Below are experts of layer 7 (counted from 0) of a mixture-of-experts language model. Rows are named router (the router's row for the expert) and show model dimensions 0-127. Each number is 128 + 24 x the weight over its row's rms, rounded and kept within 0 to 255.
After each expert's rows: a language model's description of what the expert responds to. This comes from a sample of Wikipedia text that the model never trained on.

# expert 16
router [106 102 115 127 133 117  70 112  65 108 120 170 170 105 163 113 146 169 115 125 175 108 106 118 142 105 104 150 145 127 143 118 173  88 164  99 129 147 165 168 139 133 133 173 138  88 122 143 101  99 110 105 141 157 135 112 136 134 190 145 107 131 144  92 102 101 153  95 131 128 106 130 151 138 150 121  90 149 124 135 119 130 144 101 142 138  86 130 139 130 151 152  91  82 125 134 122 103 136 110 103 133 118 103 158 118 115  80 157 111 123 128 156  92 139 125 141 138 175 140 132 126 143 125 122 130 139 153]
It responds to: Participles and predicate words. Word-final past participles and adjectives after "was/is/were", usually before "by/as/to": illustrated as, replaced with, located, used, conducted by.

# expert 29
router [ 84 108 104  94 116 164 183 120 106 106 127 151 146 138 136 131 127 143 168 159  96 138 124 132 145 123 145 112 149 118  86 133 149 127 131 148 167 103 149 123 107 120  86 125 163 119 159 123 113 162 158 121 116 105  91 123 109 118 110 111 154 117 167 141 120 183  90 165 124  92 119 149  77 141 144 137 132 115  95 145 159 133 109 127 174 129 132 156 111 121  90 125  81 119 148  99 147 149 168 136  79 130 124 129  74 123 131 150 137 138 156 121  95 106  85 136  95 139 104 131 113 108 103 111 133 123 160 155]
It responds to: Place names and name endings. Country, state and city names (Italy, Texas, University), and final pieces that complete a place name such as Connectic-ut or Baltim-ore.

# expert 6
router [180 114 163 153 102 138 129 148 109 143 123  95 198 119 164 130 157 161 139 144  98 151 130 158 111 114 181 162 130 150 136 168  96 155 108 106 124 130 130 112 107 139 116 141 102 144 147 136 144 125 106 138 121  92 116 115  90 129 149 149 197 122  97 100 134 113 144 159 141 133  95 144 107  94 159 139 108 123 131 122 117  90 122 103  96 116 163 132 125 150 147 118 156 156 145 113 149 126 105 176 142 136  66 100 143 148 155 134 113 158 121 114 141 108 146 107 139  77 136 111 150 106 143 126 122 138 158 101]
It responds to: Non-Latin bytes, word starts. Raw UTF-8 byte pieces of accented or non-Latin scripts, coordinate digits between ′ and ″, and word openings like Fil, Med, doc.

# expert 15
router [102 104 120 131 145  89 112 139 100 154 118 141 107 129 102 105 126 133 118 102 130 122 123 120 147 104 142  79 107 143 115 174 177 126 148 109 161 137 158 119 109 120 104 154 139 116 118 141 121 154 151 107 123  97 141 134 159  97 138 106 134 152 118 152 112 119 139  98 143 131 135 141 101 150  83 128 149 151  57 129 105 127 153 139 102 138 138 139 120 124 155 162 120 141 124 157 132 146 135  88  73 129 165 103 178 132 122 126 166 142 175 178 122  86 134 120 114 134  91  80 119 108 148  71 128 123  81  95]
It responds to: Modifier word before noun. Word-final pieces of adjectives or nouns modifying a following noun, such as music producer, manufacturing facility, rhythm guitar, football.

# expert 0
router [117 104 145 137  96  76 170 154  78 135 149 171 135 112 127 169 132  89  97 124 141 132 124 127 150 102 119 127 136 126 151  89 110 133  51  94 132 112 122 125 143 135 188 114 129 128 163 126 111 103 157 129 117 147 111 171 129 156 103 125 116 121 128 119 127 102 150 108 133 151 120 139  93 104 163 116 136 126 122 117 128 146  89 154  53 123 138 151 110 165 138 111 127  95 109 173 123 123  99 110 162 138 105 164 110  98 131 149 149 138 172 138 118 145 119 167 157 108 104 132 140 136 122 102 110 145 121 102]
It responds to: Word-final inflectional suffixes. Suffix pieces ending a word before punctuation, such as plural -s/-es, -ally, -ished, -ations, in general prose.

# expert 13
router [163 149 139 133 143 153 113 102 139 107 107 118 125 124 141 140 116 154 127 172 115 116 132 118  91 126 139 120 175 123  32 133 154 132 132 154 105 119 141 117 142 118 139 140 123 100 101 166 152 121 153 108 131 138 140 124 172 106  94  93  99 140 131 119 151 126 126 141 120 141 116  92 120  89 136  91 112  88 119 132 169  99 173 110 116 147 144 129 128 164 145 136 102 151 135 146 119 144 110  73 139 121 117 167 116 115 133 126 142  86  95 143 126 181 160 117 118 141 153 167 120  94 123 159 149  76  96 153]
It responds to: Verb and noun starts. Opening piece of ordinary words in prose, often after "the" or "a": thre(atens), mo(ther), cri(minal), men(tioning), bro(ther).

# expert 30
router [ 96 160 137 134 101 119 121 114 124 147 160 114 119 142 150 161 152 131  87 121  91 161 138 131 150 112 177 106 170 119 129 154 140 126 159 138 135 152 130 113 103 162 106 131 112 150 171 122 160 138  96 131 131 113  82 143 108 140 184 123 166 145 138 124 142 124 106 119 107 158 125  90 176 147 122 109 111 124 117 125 152  66 107 130 151 145 128 167 150  99 166 135 100 142 140  77 126  83 139 189 137 113 125 120 113 115 130  97 131 114 133 107  82 144 139 128  91 143 150 143 105 118 151 141 145 129  97  79]
It responds to: Infobox and list markup. Line-starting dashes in infobox field lists, table pipes, heading equals signs, coordinate marks ′ ″, and month names before years.

# expert 2
router [149 137 131 107 154 142 125  79 127 105 120 114 126 134 154  87  89 108 107 135  97 120 149 130 121 126 116 117 123 149 130 126 149  84 102 136  79 129 136 142 164 128 110 137 166 121 117 143 125 115 140 110  50 107 121 118  90 136  89 135 112 174  99 146 148 145 137 164 156 182 118 161 189 116 123 132 148 121 158 162 158 107 116 152 145 129 164 115 124  98 133  81 163 104 137 148 157  85 144 112 113 135 151 142 101  94 117 115 107 109 122 112  95  75 113 139 119 122 127 106 126 127 115  79 112 120 125 142]
It responds to: Copulas and adverb modifiers. Forms of be (was, is, been, being) and the words right after them, such as not, never, most, and the prefix un- in unused.

# expert 22
router [119 144 136  79 112 150  97 124 120 138  98  93  86 145 155 162 138 131 117 118 152 134 143 101 141  95 117 122  90 158 114 151 164 112 131 162 161 105 128 146 137 113 122 145 101 124 125 132  90 127 171  98 132 193 115 142 131  66 113 117 141 115 120 154 142  95  99 153 140 108 168 149 117 148 116 150 102 132 104 146 134 133 110 152 138  70 123 100 118 140 154 136 135 136 116 142 129 146  96 110 161 123 137 107 118 102 124 162 143 112 115  59 166 176  99 134 137 131 113 110 120 101 109 127 185 125 131 163]
It responds to: Table headers and labels. Cells and labels in sports, election and statistics tables: pipes, Total, Home runs, FW/MF/DF positions, US Indie, years like 201x.

# expert 31
router [144 112 131 102 146 149 133 115 131 120 100  81 102 135 128 150 107 130 140 112 103 121 123 148  94 103 140 141 117 156 147  67 141 121 134 120  97 107 122 140  92 121 125 149 111 153 117 179  95 106 128 130 158 110 130  81 103 128  68 101 110 120 169 161 154 142 123 110 128 165 118 137 153 148 167 110 109 118 120 147 141 166 142 144  90 162  82 124 120 123 129 121 119 146 102 162 115 148 143 112 133 120 145  89 135  84 127 110 136 160 132  82  91 118 133 114 123 146  89 133 134 157  68  86 159 124 179 110]
It responds to: Prefix re- and Latinate stems. Word-initial "re" before a verb stem (reuptake, replacement, reference, refurbished), plus stems like oper, gener, popul, co.

# expert 28
router [141 138  93 139 106 111 119 101 119 111 142 164 149 115  91 144  74 144 201 151 100 130 114 119 101 141  95 160 159 123 132 121 102 159 103  99 107  98 101 138 105  89 168 142 145 167 118 116 131 149 134 149 154 113 107 155 172 116 132 125 154 132 122 145 106 123 153 130 137  81 111 132 121 156 164 167 103 144 130 119 157 106 151 134 147  74  90 140 119 125 107 143 140  71 130 144 131 138 150  89 140 156 118 160 160 156 118  98 172 154 113 131 137 157 125 112 121 110 117 128 128 173 168 122 121 130 121 136]
It responds to: Syllables in personal names. Syllables of non-English personal names, often in squad lists or citations: Al(and), An(a), Min(ay)ev, S(og)oba, Var(sh)a, Al(phaproteobacteria).

# expert 27
router [127 165 107 126 127 136 115 153 193 132 119 163 146  98 156 121 134  88 101 117 107 111 137 141 169 108 155 174 127 149 149 150 114 100 128 123  99 138 104 141 151 142 108 145 121 124 104 112 108 122 124 101 142 159 160 129  98 106 169 130 145 111  70 144 116 141 123 152 113 165 149 120 103 135 152 166 117 116 133 134 140 169 125 108 152 134 127 119 131 127 113 161 116 174 163 162 151 130 117 124  92 137 125  95 157 163 109  76 120 158 133  93  95 103  84 130 133 153 115 134 118  70  85 168  98 146 133 127]
It responds to: Slavic and foreign names. Opening pieces of foreign, especially Slavic, Japanese or Spanish names, like Nov in Novak, K in Kosovo, Kar, Mich, Ō.

# expert 23
router [126 141 122 112 113  98  97 178 106 153 126 117 112 124 135 100  87  88  80 141 109 117 149 161 121 119 126 103 104 156 136 137 119 104 123  99 137 130 146 115 162 142 140  93 116 112 144 131 147 106 112 162 109 115 144  99 142  77  81 118 149 142 133 115 139 123 153  76 137  72 154  98  95 130 146 109 168 167 173 125 144 130 173 131 109 126 108 159 154 125 130 147 155 108 153  90 148 139  99 152 133 132 115 132  89 139 126 182 100 130 141 166 191 108 131 111 132 120 110 134 106 145  94 142 134 127 100 148]
It responds to: Sentence-ending punctuation. Periods, closing quotes and brackets, commas, and apostrophes right after a name or word, especially at sentence or paragraph ends.

# expert 9
router [101 147 128 152 121  92 116 131 106 160 174 126 105 108  88 129 125 136 105  78 153 152 126 155 136  91  99 132  89 118 145 133 126  72  98 119 121 137 174 116 123 124 104 117  92 112 136 151 133 128 151 133 129 102 158 123 139 152 165 148 125 112 144 113  92 130 135 136 137 127 129 101 141 112  94 104 148 132 173 106 140 113 161 195 127 137 132 146 148 135 149 126 182 167 126 130 132 107 169  84 177 107 151 117 130 179 136 130 138 133 116 144 153 103 135 193  90 142 116 144 125 115  94 100 104 111 115 126]
It responds to: Clause-linking commas, conjunctions. Commas and conjunctions joining clauses, such as and, but, which, when, while, although, usually followed by the next clause.

# expert 5
router [ 53 138 127 114  99 142  78 137 114 134  95 131 117 107 132  85 177 112 121 154 130 148 121 115 135 180 150 116 124 112  98 124 130 102 128 163 171 139  77 153 112 132 166 111 146 121 140 130 112 119 101 155 108 150 137 160 127 133  96  84 127 122 156 159 120 138 100 178 117 116 159 136 134 114 155  93 118 100 128 108 136 115 148 135  98 144 154 146 121 131 138 101 117 161 115 102 134 142 198 144 134 111 155 124 115 106 128 161 114 116  81 145 110 153 154 117 101 114 142 111 129  82 115  98 147 135 157 161]
It responds to: Titles and award names. Words inside song, film, work and award titles, especially capitalized ones and small joining words, such as Love, Best, of, in.

# expert 18
router [112 146 126 105 107 115 124 115 151 158 153 132  94 128 167 130 125 123 103 188 179 147 156 167 128 125 141 136  79 114 127 131  96 140 149  83  92 110 151 104 117 107 116 171 101 128 118 136 121 125 142 180  83 107 146 101 152 118 122 141 102 128 150 121 118 144 103 146 113 120 141 190 155 144 114 113 154 106 166 103 137 142 120 135 109 157 114 140  72 106 134 131 141 103 133 152 127 129 160 110 128 101 163 171  97 108 124 160 114 147  84 148 141 122 178 123 126 160 137 105  91 141 158 146 107 141 112 151]
It responds to: Name-linking connectors. Dashes, by, of, with, against and commas linking names to roles, as in musician credit lists like Elvin Jones - drums.

# expert 24
router [136 137 120 146 127 182 142 142 117  86 123 130  74 137 133 142 144  87 196 127 111 122 103 157 146 143 117 115 145 113 144 122 107 105 174 122  92 121 111 154 154 135 123 138  93 131 147 143  90 146 115 109 104 161 117 121 140 195 165 128 109 113 132 129 151 107 125 118 136 106 149  98 111 150  87  92  92 100 133 154 125 138  92 124 149 149 116 124 125 127 128 153 118 119 134 158 110 151 118 110 129  92 150 182  81 120 115 197  91 125 153 176 143  95 145 126 124 151  98 122 113 152 111 150 123 111 132 127]
It responds to: Capital initial of names. Capital first letters starting proper names, often after table pipes or commas, such as N in Nevada, D in Dan, B, M, Sh.

# expert 20
router [ 85  81 108 125 151 126 131 137 144 103 120 126 128 118 108 110 139 118 143 137  83  91 109  86 112 155 174 139 152 156 145 140  98 125 148 149 107 125 163 106 146 136 118 168 184 136 124  96 119 126  94 111 120  74  99 102 127 106 126 117 153 134 128 120 117 138 138 125 107 107 145 180 121 136 148 106 122 145 120  91 125 100 105 120 126 122 120 147  94 147 102  94 183 158 185 101 157 153 161 111 125 162 132 114 131  84 110 117  87 168 140 120 152 180 104 135 115 152 143 103 115 156 123 124 167 132 130 116]
It responds to: Personal names and pronouns. He and she as sentence subjects, common first names (Robert, David), and word pieces that finish a person's first or last name.

# expert 7
router [129 142 156 114 115 159 104 104 132 128 112 100  95 115 117 112 152 138 144 136 144 143 132 135 113 153 115 166 101  96 120 100 105 128 171 126 166 131 160 138 148  87 172 154 146 140 101 130 103  98 149 138  57 151 110 168 122  86 129 119 114 139 102 126 145 138 129 142 144 150 137 168 133 109 101 139 125 121 130 108 114 140 159 148  98 122 133 114 123 118 138 133 163 124 105 163  98 140 108 152  70  84 172 133 114 124 107 127 107 157 162 183 137 132 100 147 113 141  97 165 121 115 198 154 152 106 141 141]
It responds to: Word-medial stems. Middle pieces inside words and names after an opening fragment, such as Aerof(l)ot, Trinidad and T(ob)ago, gr(an)ite, con(fl)ict.

# expert 17
router [135 164 146 134 159 132  77 113 180 126 100 112 142 126 158 133  84  93 132 172 158 121 142 107 119 101 112 109  58 160 102 115 134 132 159 122 161 141 131 125 136 121 124 157 143 118 103 145  93 149 114 114 137 128 143 152 137 138 137 129 148 120 105 151 154 142  71 107 121 134 127 138 149  90 171  93  91 127 125 108 131 153 140 103 148 135  80 146 120 106  99 103 136 127 108 132 120 106 116 112  88 100 112 124 100  78  91 139 166 153 103  90 105 138  87 145 148 132 157 106 151 170 151 136 121 102 139 135]
It responds to: Markup and line starts. Paragraph breaks, list dashes, opening quotes, table pipes, heading = marks, and LaTeX symbols such as backslash, $ and { in math formulas.

# expert 8
router [108 151 153 129  88 168 173  96 101 102  84 131 140  93  98 152 151 100 195 103 134 106 145 101  96 109 146 103 108 137  94 118 148 158 133 105 134 127 174 144 116 120 121 114 155 168 137 125 110 109 115 168 133 108 119 174 146 154 187 125 156 106 130 124 143 162 154 147 144 124 138 105 100 108 141 142 169 105 120 155 150 131 123  88 140 166 137 100  97 145 133 113 134 139 133 144 146 141  92 147 128 119  70 118 132 175 132 126 158 139 118 115 118 113 126  86 165 133 107 127 139 116 127 107 123  95 128 112]
It responds to: Table and list structure. Line breaks, table pipes and separator rows, heading == marks, and semicolons ending rows or items in tables and infobox-style bullet lists.

# expert 10
router [148 147 140  85 115 124 151  73 179 158 154 132 115  98 112  99  75 166 117 119 148 138 125 141 135 123 101 133 137 148 148 155 112 117 106 141 183 147 117 145 113 147 115  99 115 144 105 143 123 145 141 143  82 160 114 128 142  79  93 131 185 147 110 125 113 133 100 157 104 128 124  93 159 172 110 115 132 180 131 110 119 164 179 114 148 166 119 113 136 109 150 123 141 153 104 125 143 144 137  85 124 138 180 126 131 116 100 175 131 124 128 122  96 103 145  80 119 148 129 135 115 122 117 146 155 121 124 104]
It responds to: Table separators, capitalized starts. Commas and semicolons inside numbers and score tables (287,106), pipes in results tables, and word-starts like In(fantry), Con, Elec, cour(se).

# expert 11
router [101 138 115 133 148  86 108 111  93 109 130 138 106 110 164 173 144 113 114 130 165 119 140  89 128 120 126 134 153  86 155 126  85 118 117 142 133 183  79 127 139 115  75 133 143 135 116  95 136 122 117 135 183 118 148 137 118 145 104 102  91 159 122 127 139 152 127 160 117 145 142 108 122 147  99 151 190 125 115 138 131 162 125 103 118 149 134  80 127 137 119 166 108 104 160 156 110 120  97 197 138 121 105 115 113 129 115 140 140 113 145 121  97 147 138 123 109 141 140 134 129 158 122 130 147 116 181  61]
It responds to: Modals, to, the. The words the and to, modal verbs such as would, could, may, and the digits of years inside date ranges like 1997–2004.

# expert 19
router [168 140  72 124 233 151  76 112 156 117 103 102 107 131  79 114 133 127 145 138 113 109 131 103 121 166 113 137 135 176 128 162 132 128 125 160 144 126 134 120 118 108 128 147 123 122 120 113 159 112 127 127 148 122 118 106 150 103 112 116 146 119  69 148 135 113 173  98 137 165 114 125 168 147 104 140 133 163 167 112 101 155 135 137 140 136 132  99 111 118 126 117 145 126 158 133 157 122 133 104 123 129 125 126 118 111  92 132  96 139 108 107 178 131 135 172 109 137 134  97 129 152 112 192 118 125 114 115]
It responds to: Letters in foreign names. Pieces inside uncommon foreign names, place names and taxonomic genera: Muntz(en)heim, Mang(ro)vicoccus, M(ang)alore, (T)schudi, (Mac)erata.

# expert 4
router [154 110  83 123 146 138 172 188 116 130 134 137 151 131 109 158  97 142 103 138 143 156 118 104 127 166 133 124 141  86 110 159 163 123 156 105 106 111 124 125 111 178 121  84 105 107  86 136 122 104 137 169 152 112 127  97 101 155 112 138 156 147 101 112 151 115 135 168 131 137 144 105  97 133  69 132 115 154 140 110 141 145  84 144 170 143 107 116  88 147  95 127 132 117 108 132 138 113 121 180 128 170 125  97 137 141 142 100 114 119 126  92 115 162 159 104 118 146 120 115 159 111 150 144 166 152 138 161]
It responds to: Digits and compass-word starts. Number pieces in statistics, measurements and tables (4.5 knots, 15.34 km2, 13.0%), plus word-starts like sou(thern), Nor, Scot, New.

# expert 21
router [125 111 152 102 148  90  87 102 167 139 130  88 107 131 110  98 106  92 139 129 121 138 149  85 158 119 150 132 139 136 137 109  90 159 128 155 157  81 101 143 179  93 132 109 129  84 139 128 147 110  90 117 116 175 122  78 159 148 122 129 142 101 103 158 156 168 154 130 131 107 110 151  98 136  96 123  87 127 140 141 147 121 120 155 176 136 123  70 153 119 132  88 113 141 127 119 153 135 151 125 115 126 109 120 130 138 107 105 131 117 155 167 129 138 125 194 116 132 153 104 124 129 172 140 127 119 155 130]
It responds to: Single-letter word starts. Single consonant letters beginning a lowercase word or name, such as t in test, c in clear, g in gain, H in Hirobumi.

# expert 3
router [147 133 123 131 144 154 119 113 140 126 127 130 173 110 108 112 191 162 108 157 136 144 128 154  74 143 128 100  85 131 115 108 110 121 116 113 119 116 121 169 142 125  80 105 137 123 136 102 122 112 141 140 102  67 118 121 164 137 135 143  81 127 112 157 160 137 109 124 117 142 152  93 168 144 126 111 149 156 102 134  87 144  68 121 123 133 141 157 121 128  73  87  79 115 146  96 121  88 115 120 121 127 166  99 113 124 110 109 136 121 111 118 155 125  94 141 109 141 123 150  98 116  69 126 117 105 164 147]
It responds to: Mid-word name fragments. Early pieces of words and names like Th, comm, offic, Cent, Def, often starting capitalized place or institution names.

# expert 26
router [152  99 126 109 111 112 128 146 187 122 126 113 165 126 166 122  91 126 109 121 157  91 147 111 155 152 124  97  81 143  98 144 118 194 112 120 157 118 111 120 122  91 153 100 180 116 128 121 149 123 145 124 171 158 138 116 140  95 129 110 120 110 152 116 134 139 128  92 110  87 124 128 151 139 129 105 111 161 143 163 107 141 119  84 110 108 118 146  94 110 156 126  83 129 106 127 141 137 121 166 136 136 144 116 109  87 135 104 156 161  72 135 115  98 132 132 132 138 100 154 103 119 121  80  77 161 131 143]
It responds to: Word-stem pieces. Noun or verb stems before a suffix such as -s, -ing or -ed, for example ter-ms, hand-s, form-ing, son-s, season, show.

# expert 12
router [102 135 152 128 109  65 176 133 128  87 136 122 135 117 144  83 114 155  90 121 159  80 118 129 122 108 140 121 119 100 120  60 113 169 160 129 133 125 133 152 113 169  92 120 145 155 182 163 140 133 117 103 124 147 174  87 143 129  82 119 110 112 141 104 137 141 131 131 118 135 132 122 110 161 127 161 138 116 115 128 119 139 115 129 104 105 144 133 166  99  87 163 121 142  78 140 120 135 128 141 152 152 135 130 155 111 112 116  84 133 143 100  86 144 113 134 122 122 152 124 107 155 121 154 122 115  81 180]
It responds to: Table cells and numbers. Pipe separators, line breaks and digits inside Markdown tables of results, charts and dates, plus ordinals like first, second, third.

# expert 1
router [140 151 138 178 123 158 158 128 120 148  97 131 147 143 117 129 159 153 103  80 134 146 143 100 139 154 102 176 157 146 168 164 173  97 104 141 137 126 114 154  98 134 150 135 134 126 105  83 183 139 155 143 169 104 123 173 124 118 152 131  70 136 160 137 118 136 151  73 147 146 123 194 119 134 121 165 127 125 131 118 110  86 120 132 141 134 148 143 174 115  95 142 135 134 119 101 144 139 139 111 121 152 114 112 149 160 141 131 110  95  89 155 138 116 129  99 147 115 167 120 130 142 158 134 116 153 114 116]
It responds to: Latinate word-initial prefixes. First piece of a common English word, often a Latin prefix after an article or "to": ex(egesis), ad(vise), con(testant), expl(osively).

# expert 25
router [ 70  94 130 159 104  96 158 142 152 107 116 184 123 115 125 107 136 126 113 125 111 178 166 141 171 109 124  92 119 153  91  87 139 123 133 135  99 106 113 132  96 145 157 138 169  93 135 132 133 120 132  88 119 158 118 120 147 122 138 114 137 143 107 159 135 112 108 163 115  76 137 113 134 122 139 109 139  83  75 135 149 111 136 141 101 115 137 173 115 138 114 131 131 114  82  91 136 145 136 156 103 180 159 127 103 141 129 162 112 128 184 141 136 139 102 141 139 131 121 149 124 182 156 114 116 125 125  95]
It responds to: Plural noun endings. Final pieces completing plural nouns, usually before "of", "and" or "were": bran(ches), stor(ies), inhabit(ants), manag(ers), years, people.

# expert 14
router [124 123 143 118 120 145 124 102 113  76 154 156  80 132 128 144  85 113 124 153 128 132 112 126 136 169  96 155 143 111 161 128 152 161 159 125 131 142 113 116 161 130 141 131 107 182 143 119 154 102 144  90 147 110  90 132 131 159  97 134 136  97 152 134 129  88 109  68  74 113 161 102 136 141 139 178 154 156 158 118 138 165 136 117  93  99 104  63 138 121 129 106 156 100 160 130 148 130 113 125 164 141 126 160 171 150 114  87 120 103 146 117 150 119 150  98 109 142 129 112 128 120 142 141 109 155 138 124]
It responds to: Possessives and determiners. The possessive 's after names or nouns (the club's, the group's), and determiners such as his, their, these, this, the, a.